config = dict(
    d_model=640,
    d_expert=256,
    activation='squared_relu',
    router_score='sigmoid',
    routed_scale=1.5,
    balance_loss=0.00255,
    balance_bias=False,
    n_kv_head=1,
    vocab_size=16384,
    norm='rmsnorm',
    norm_place='pre',
    positions='rope',
    rope_fraction=1.0,
    tie_embeddings=False,
    dataset='wikipedia_en',
)
Below are experts of layer 7 (counted from 0) of a mixture-of-experts language model. Rows are named router (the router's row for the expert), up (a neuron's input weights, with its number) and show model dimensions 512-639. Each number is 128 + 24 x the weight over its row's rms, rounded and kept within 0 to 255. Numbers have three digits each.
Before each expert's rows: "comes after" lists some tokens at least twice as common just before its tokens as in all text. This comes from a sample of Wikipedia text that the model never trained on. Tokens count by the router's weight.

# expert 5
comes after: "'", "the ", "of ", "a ", "and ", "-"
router:088130114135122109164162171122167186130135105096142135105134136107105086124110151148103134108162134127152110105127108108175144155128137114103144105130123132102158100144099131162157136123113149144125121139127126079125105099151154109106121164160151111069137147083119113116086137085117115171122146120128077130125113119106152093126116103136135101113153131141156119126143116131172115114110
up0:092152112106162107129125151144103124108141100079109139130154096175147100096126127121114117098147156110124137158117100112112088125123117164125171101127161098138102123112089147114144129115149112112099128123098157144154122144073116115127123126099118118051185078134114146148118123126147085133111154145176133129136117100120177128161152079172086097122131142131121134103134130147088131108106
up1:152165123151134164101115142090133112140115108090136141138136110115145100075116056154136098079146150126161145116151132131111165142103149116156092103107153113162111163126128134121090107130141150141135115159131148146102130113143147122111120120118144101119123159156148115131129133136127144123106122156155153165122151115083124105096104105130100126125098111080116108138127145144112115099138
up2:093121079106098129128150131134159158109105117144105096161107148094119121129124145138166124171114145142105099115114169147113150130139133137135160120121091121177125102142098146146117145142083107144113162120121129091117110080139145110111119123142117140089089119132172124125103124128127099157119117116146119112149149139090126122093140139109148145103139133077092142114105138151151118132136
up3:161118125107143130128124084158121127186149131126126118074135145120115108151128104153090091111142062140138123119113133107153157124101151147124102155087106112157145141101122127090128148118132141100128104113145123117153122157123150105094162134120132084141101183105119130175129100124164136131108127110130118135075149128116143105127108149121108070123177127104141170182153102101111118120136
up4:063113086102137094107132102135118140150136110090164148142120166162140128139121136133109159138120115139134122109119147125124136132112133122108145125118140142161144116091130120165137123112129141133180113100115116195112111108145150119095146066140127143158116143125152140114163123187139099129117098125145146102090145142091115115107149077158147102109106126118168138113091133107134171108132
up5:113139160118111116134127146097138156119080118127082136112206100121144150111131101087127112111120134105154137200128163114121138142178163119133111163122160178136116112143104109156058168094129124154089153141142168113157070124128117115135146108185079125092106133115126151113129159141143123147175116159142102155123086126117181122128142143120107147123138168152150099151115155127095116127104
up6:130168119133095144123137143169128144111126139130098159134123110117124167149126131142183142114153149142147148109126097152101153082102135133126139156153116159117129120105129145120119140117102184116096152151173108117170124101143158137112083159121139129091107135102106142092112129096149114158079155114091124118143148113129143120161149136101123175118140144134107131158067124147126101118104
up7:138166113105087155124127153105114139101127145105118108175127131121129137112090110119139111099155163135144111073144175096138118124111131128116179159157144125126145117139102155143110119117133143146131141160121160105116089113141134142106134113136127114118095186145162136124118133142110167135076121152140125160116144117130147138117127103140138124123137161104110109117133144129146095119081
up8:144146111113106118129128139171155162126097165140170094149146076092160102153133136117163176103145141109105141137129127079173131109145149087132131117135116113141139127123166129119153118161115107102148124126145153116108118158159135148090150069170145188104106142178121145110143144155096112120129118145076167164112096091149123154138133143138138138119122113127113093131142158105118107122146
up9:077164143128096071119166130121176115126135145106107147196129130086102140101132130172126158100122143139106083116139132078144141115105115114169114084115105104137113130134170101141116085126137122118129120145136099140112120076129144135136122083176183175136127100102129142125080134155097143131151128174127163152156172144146160123102152120136123155128116119118165130113119102143118110155143
up10:107108109131112079140126149115150145129140150161129128106087165135108118115115132135118151103147117137130098131113116138164140117155112140145119124151127105109148151129187126125169126140108152081085107114105118140099089175139117135127096108158129107107109115147158143108145149150124147083147105130119156087091103168157101145126106166119135121143093129157149125151098143108149154124119
up11:094128119111091118167138130140127149135123105124150125104150083145138119129155113154128140089163152138085095112140188133112175080151118121110104127125144114150153163118144121143120140158161098130157093105123098130120137074064146133120120127111118098152098133146135139114137144152116098168133130133160129112140114132120088081111143103162147077115180140108127164130162105100098171123111
up12:127124138134115123081135091167185159088082167143130098183106137111105114158124122104142136105120134127106110126106161124118126137100121143135077106074159117123119118107089145124127112152128084143143107111127156150138141091156154134129099123143135145099124103139116123137133139149131125149116132119114131147119144167140110101086142145109136115122132130115148188115144179111136111140112
up13:126124081164179120172140152111141118119112112116128107092161167117100099118167094085118119114151109101159174162147097174121124159124138154066095138099164148153115125128112125126074149098136125136128123137093181115137097159150129093131111155129100093076086182112145168157083127129136152135135136136101109149087119117132087134115144129137114130119142131154150149163144139116141092102129
up14:137150157133125142120117111092171155167143065141109101139100138108109109161116154119150103096146111107142145151121118098097118127188126153128066134142149121107090130094139141125135150136117144096084074106146105150110143074133123142135125088115122134141114111155121168166126100117130152149116132151148117116106112094116140088150092122146104119105124152092130190104160153141115153154161
up15:130066105118165167094070128090156087161137135129157104128149133101137147140125130167159169144125124131144130178104121145164111110118140146107113109128133119159108115144105126131181148124120133161139141138147147129135080153134164087131113120128121126074068133107059170139140148169155140173126134096148141153127100106156123087119175193136112124101145149109138119133108107104116084141136
up16:151119151104116106151122151124144153129132115127127134130149149125146121126104115122140087084139122124149146122104147151138130177096137134132104141090180110110123154117093150136097133108124164160138084170138103113134108094108106118103107134130153111118104144147166104129141125163157107117115133161160178169132123143121123138107082119131124114118107133182121134095089190104121141099130
up17:106118110101127154125088080080137158159135133113143101151084081103145131150108109169109126164072105162107156123117149107152121090151156143125116166140124136174141115116130168094151109125127164127133168104108142142094106155144142109093162106118114152142115157121143102140175123157194133139128123118143108114106127122108069089103138086100154130133153128128112117080162108163107107110132
up18:121109138126130164111136115106140159122100113137120078121156118119117135122133167126103118080142149134163157081124136176145147133153128121126104114107165133109124090087133140126112167114158132140144100134173116110128126113135134134116136147170105137107168083143152146140087157128116144172080089112171114125136115124120101115174149100169133123134155138136116133132146166152121170134107
up19:175124110152147123112154161148163129105090109151119115160154090103151096127140140126125124089146159111139163099119091141115099159138124106098117113134121110118122164086128159094109084109145112141169132149114105090134114104158111110097133077164116175075113140121083149126120144094118113135100151140125142134124113126095125146116193148155148131107132133122138129144160127161154092149131
up20:172111072160215104140100130139102144201131139070077127156142110116115142074140154135114140063144119161125152131158139150103089122134103135107110132126139111120123089128151133112143128110129137160160085148105128099134155140147147139112151143158131108140161108161106133141108145127118113151076153107133137145082135145087107092131094127170170130128090150082115150135142136124103109149127
up21:145146107100132160146116118106143136135147065101098078150117123138079109097129132138109117101155159151122136103130134165142188143097146140125122143104111120110144131115103150075107088101124140129086074125161138127121108112131129120178150125104115122097116130131108156115077179102126144135107155132125125145077094151120113108104134137101134110132193139080084119135182128134103122113096
up22:143123126138138167161138172149083139111100102083112152105137098118124107076120120129088115111141133141121141111108143078128142133125165121122147118117199130118155104113124122090140134126189103116116118097102114129130138124153097137105111115101125122111124138140130145157170146120105073120119097129135130112129132083105127125110131116152132117137140115114123115186127133132136113094110
up23:140129114116124124100144125124119121110090127163118162194123095087128099153106115088146122100113098126163123129125162130113151133103129143198142166102141108125070120085135131120139133130094132123105105126129162162108127110107129103152129150126121141103147142123118089143153087106120106147111159105071137163128101108128136131119148153119112149131133147140103140144128139084118147152120
up24:098124130094133078169104151102128117110051142135151132137110141131137122183132129122153130131099120115113146147174106179124091120106128119099139102149125136160141102091160097114129148144101157120119081149125115117202134154093115126172131107118093074137065144128144130181093137113105110121141148107103155132144144099120183131127112121137114121143096131125126114096150147132097106171115
up25:134135105128102154141124107083104097141147116134124088160117149166155123158122081137113173161136120111154130142116116141124114169140158099131126167162105102132165127153158147147118065115137104151177163122159080154117123118126103113093098063104119106104123091148135140109167081143126142153129119101146080086147119158120139158166156071125139131124124106124089133112115138174089134184129
up26:138147110134134145109134139137143171100145149107104144124160137118120148112116124153148138194117160134158145167099136094151154149125131137110126147134086144124117155105110128130070148090161151139168123170125103108125117111123107094115122077142117117128100131141165104148082157122125126121160090126137148133130113082148172139132143114101102094141116109118105084139141133137111090083124
up27:114082096120152091115126096167147179136105142147135142145106139127184128146155163155152125111135125163109091141165095128108128103137098110126122164100130142108125096172132133149162131130130103149121154129129092105135125138141166104111107154121135106140101127125141171143084156107149120134156147103124141120094145099108133111144095127103111129126127116118100142167138145153119093146116
up28:109112113106197121144101148111136185181130145135093123144100126113126111090165122129117133117164154143114116148177146141120121118186146155140108115151113138139112125144151108136100105172114134174111099148106109138094133122129149131130166166158107120134138137147127126116110163063118130163137130113126124144089138109155135072087103177128143116151120129113113160121156145109110142108124
up29:119111155136139125120155150140154145177157141139136103133157097181137102116120137122098102159104094127123124116150120184185164093133126119157090115114119151184152116108134120127125139135097132129094131119101144145122108151098114144129120118136161134107104180117132128137129141130130133160181115150092098136151130087114128100116136116118133133111139129120200134101124138115125102102148
up30:154140118102123111169124107129158091155116113135170127085124112155118143153111130196098139148164141122149158129123132147182154147149152138146095159127125125084097145166176140094152118106182156165113106120120149139149093191137143099154130107094089115112160117120143154111132121146158130122153129126155123110109127115146095095121165122106135103105128129122126107132163108120117145103118
up31:120123133117125155118159104108164113119121118157100064156109111085099072111113124144108116126129156149158146108131139146150148152119129105079105113107129111149133105141090139100098131099127118102131159140142139076146107099121143135158102111097139154075146099114140116147114124135173140182098120131158123147110123133113130162120183133077135131103169159085119131114101103129111105108125
up32:143144128092176111123127135137157130104080146150135111149179131137113102152097121082091163076168133106101161118108124112129165167112148111117132113114145102148119121097151136122118092082141089144143124097089125115136087148154126143116149119097128119071107130133098133135119127117130132111109136119090152165121111101147140149088143201116132155114118080150189125131169148125131105132113
up33:139152114119125097120111115123137136067117152168172066165099156096128093163117157131125137139084127087104106132138141119142104151098136119116124171130163146141131111146166170137128128148137089147150121127126109110144096161155121167124134098105124119079082124150149083094113180080124138144169097131112111107122124100231138128125153143085149130139148161122125101145114129140104108130099
up34:168146113100106155116169119125097118152151129106128144155127130103124127120119155129122103109196126159170123109090141129158160088096109147180151136173088123164087145092174135144109145153150140104152118134113107116095124124124160090115118111141188108103106135143120132117164145122115114139084155124119124131193119121131154113144090124197171090118095106134137097114105126118096121151104
up35:147139109118129109131125114146123145089108104139162133139124101133122105123120124149148114153123113130085138158119104110125140114147120141111107111141149132111139152097145127137133172175096118117113085117074143147117118120106133119079152095116105134130040125104114136137213147095141136151114130145149186117175133124167146132104168121152173133127090120110129131163112152096137074165128
up36:101145126127142146141129096148126163123111112145086121106096128115101126112110128153095156116147120084154100150123089153129166150115118144078120167126125127121156092119165120109106112127119111153124109090083112138148107148133120096104148091132090126117101144114166145161140106119118102119131117090104136136088172101157134138148098107104143125137147137103132121161130124086115074120143
up37:131118097090128113158130111066159147137110089072123111175109131138120128116119135152126125081145139179155141132130096136123061124101110135096153156154163104114131121119109131138128172102156138139137146125114138121127144135142129171087155127132151126116126109095117151103091152115130158150094156136216145122109162159102146174147177149133153108090134121100122124111130138142132154144136
up38:120099136154146163137154118164117135148154135159115082094090135108095132181134138113113118106110106083167124124166068071112148100157153115125113137090108132131152132135156138120110133132134158137133112098108115159124130121116108118108156163150072130132119159110137108129191141097108104132158116157174131114141085123119064092125088164170150135153110118117133111122151117111131111118140
up39:109134129121113106132085170107128144138130149104116135085117125133116111074087112145101117116169140101129095116127117135105168101137123160122141126147152157117134099114136134140125136132112140129094136139125106130134086149167126123121102128083140134120121119138150140124127143127145128154116154125120092163103128116081129088112155117135129105122091097067165151098116145134137116169118
up40:111199156133155118130107144140106066130079129137159118116137173132122119157097129133161134113140122117158157097132058181111142131110143158162103120131103130125147142104117119125107143088140123119149146121112109101147088118154144098177114125125142053086134151121122120154122098122147158146113149100080133196125109103132129159116133135134101143121113117100155118124119141089111130150116
up41:088114121118132113123150133113134182088112148141143126117122127114104141132119119114128113152139150087163114181098146126132125103168178147139153117102121188116104116142114122119074148151129134158091181112132179098083054130116102096172111087150078122065136121113132122077119161154173110121146086171136119153146085107116184139135151145118118138117153131115117099099091147096112127124107
up42:152109127129097155098105078155122159125127143124136097168123147140111127127110134127162133128104127134149103131134054119121168097116133144120132150092100140119105183113153126137124165126119123130106147131120084089127138167075103108107084075125113127133160103113138156108132169161140172154112123164114108121140121144115105088117131128098117094148112147138100087096140094104165096159107
up43:135190123150095137119153146135130104128092113173181151126123153090102125157124155145200161114134130124149126138106114179148149133101144127136115150133116116112130149090121113108134152094170120147147116143139118098137087127142171103147111104142104109086100138118158132154116090121126144164085138109102129136100154126159098121142105111154131173114089132113124128173094099112149114120113
up44:083161102134158137130134151134136095101158115149139108074111064141121164122157108158141163133131153104130140159133101152122127163160135144100128100133082165107127125151152107143126119160160096116141111125134127137136081118123132104167090094119096119108082124125143153079080106103120114112178112111098105129144129164180123139124178116112110119115132136148137128093112130102077089104128
up45:120105118085105137123117126131106105160108098107057096111111081152114111152099150145080096109117129128143140110138131100138152123158140103108083144122139118137098069135103147132120130077120142147135108144121140131144115127128137088150177106124086074107150147102101120130115161133125159201069126115150096116085123102075103056116116153123120133112165132139150117080147134160128118131102
up46:090095079111104138122090149185148145118133128154142110112126163141139134128117162106175115146128073166132120142124096110150175130125089143147151125148129096103083095140141153118141143161096179120116141144121120120113105124102153116077121142139130166097128171133133132098121144177153079117136090119132162133120135160078173142133128182141106134114107128137124126146109118139184138114141
up47:131092127126147125152122134145129135147106143096139130149176081131167125102114144181165150151173141158116168136108092152112100107119109112138125156146118117155085128130159131137138162127122080131128126145115159161149130134128142091155121106133094128121115119157094128150140130164140126154157131154162179151134147118105151123158094096103112083112152157128118120151155138103092086130103
up48:136120122151092115115134138128107180097112122156150184139095137105145107115100127137131160156137119113137138141116123092135169120133143143130115090155130110141117156093113125123116163150157120098107105064134141151136139103118141140113100124143109128117105117078160086138133172106100147161153145102146112114119184090113185143103136101099105100110131158162113158159095142118159130107119
up49:116123126094163114146139138125163144116108134100106115157121099117095099107140168101094098112127157138131080133121122106176156126109124107174131070114146134136124139092136164105151058173143128139180134158120105124121080080092123092114109113101158149098091124142144129135113142156110104141126137145143124139123139177135138117084139150163150093093128159082164123133127148158159093135117
up50:120109139125141135136175161117150141150107145096093155106150096109139103152139134135117095145078152113122146160135145144128107126139125143137128103125144143110119128147105133152108150150168141181140119167117108138165120146085122114123123110109105106097162146107143137182074143126122149168105128122164122129128116096114157113133147153164124111100135119099094126116134143112116138143099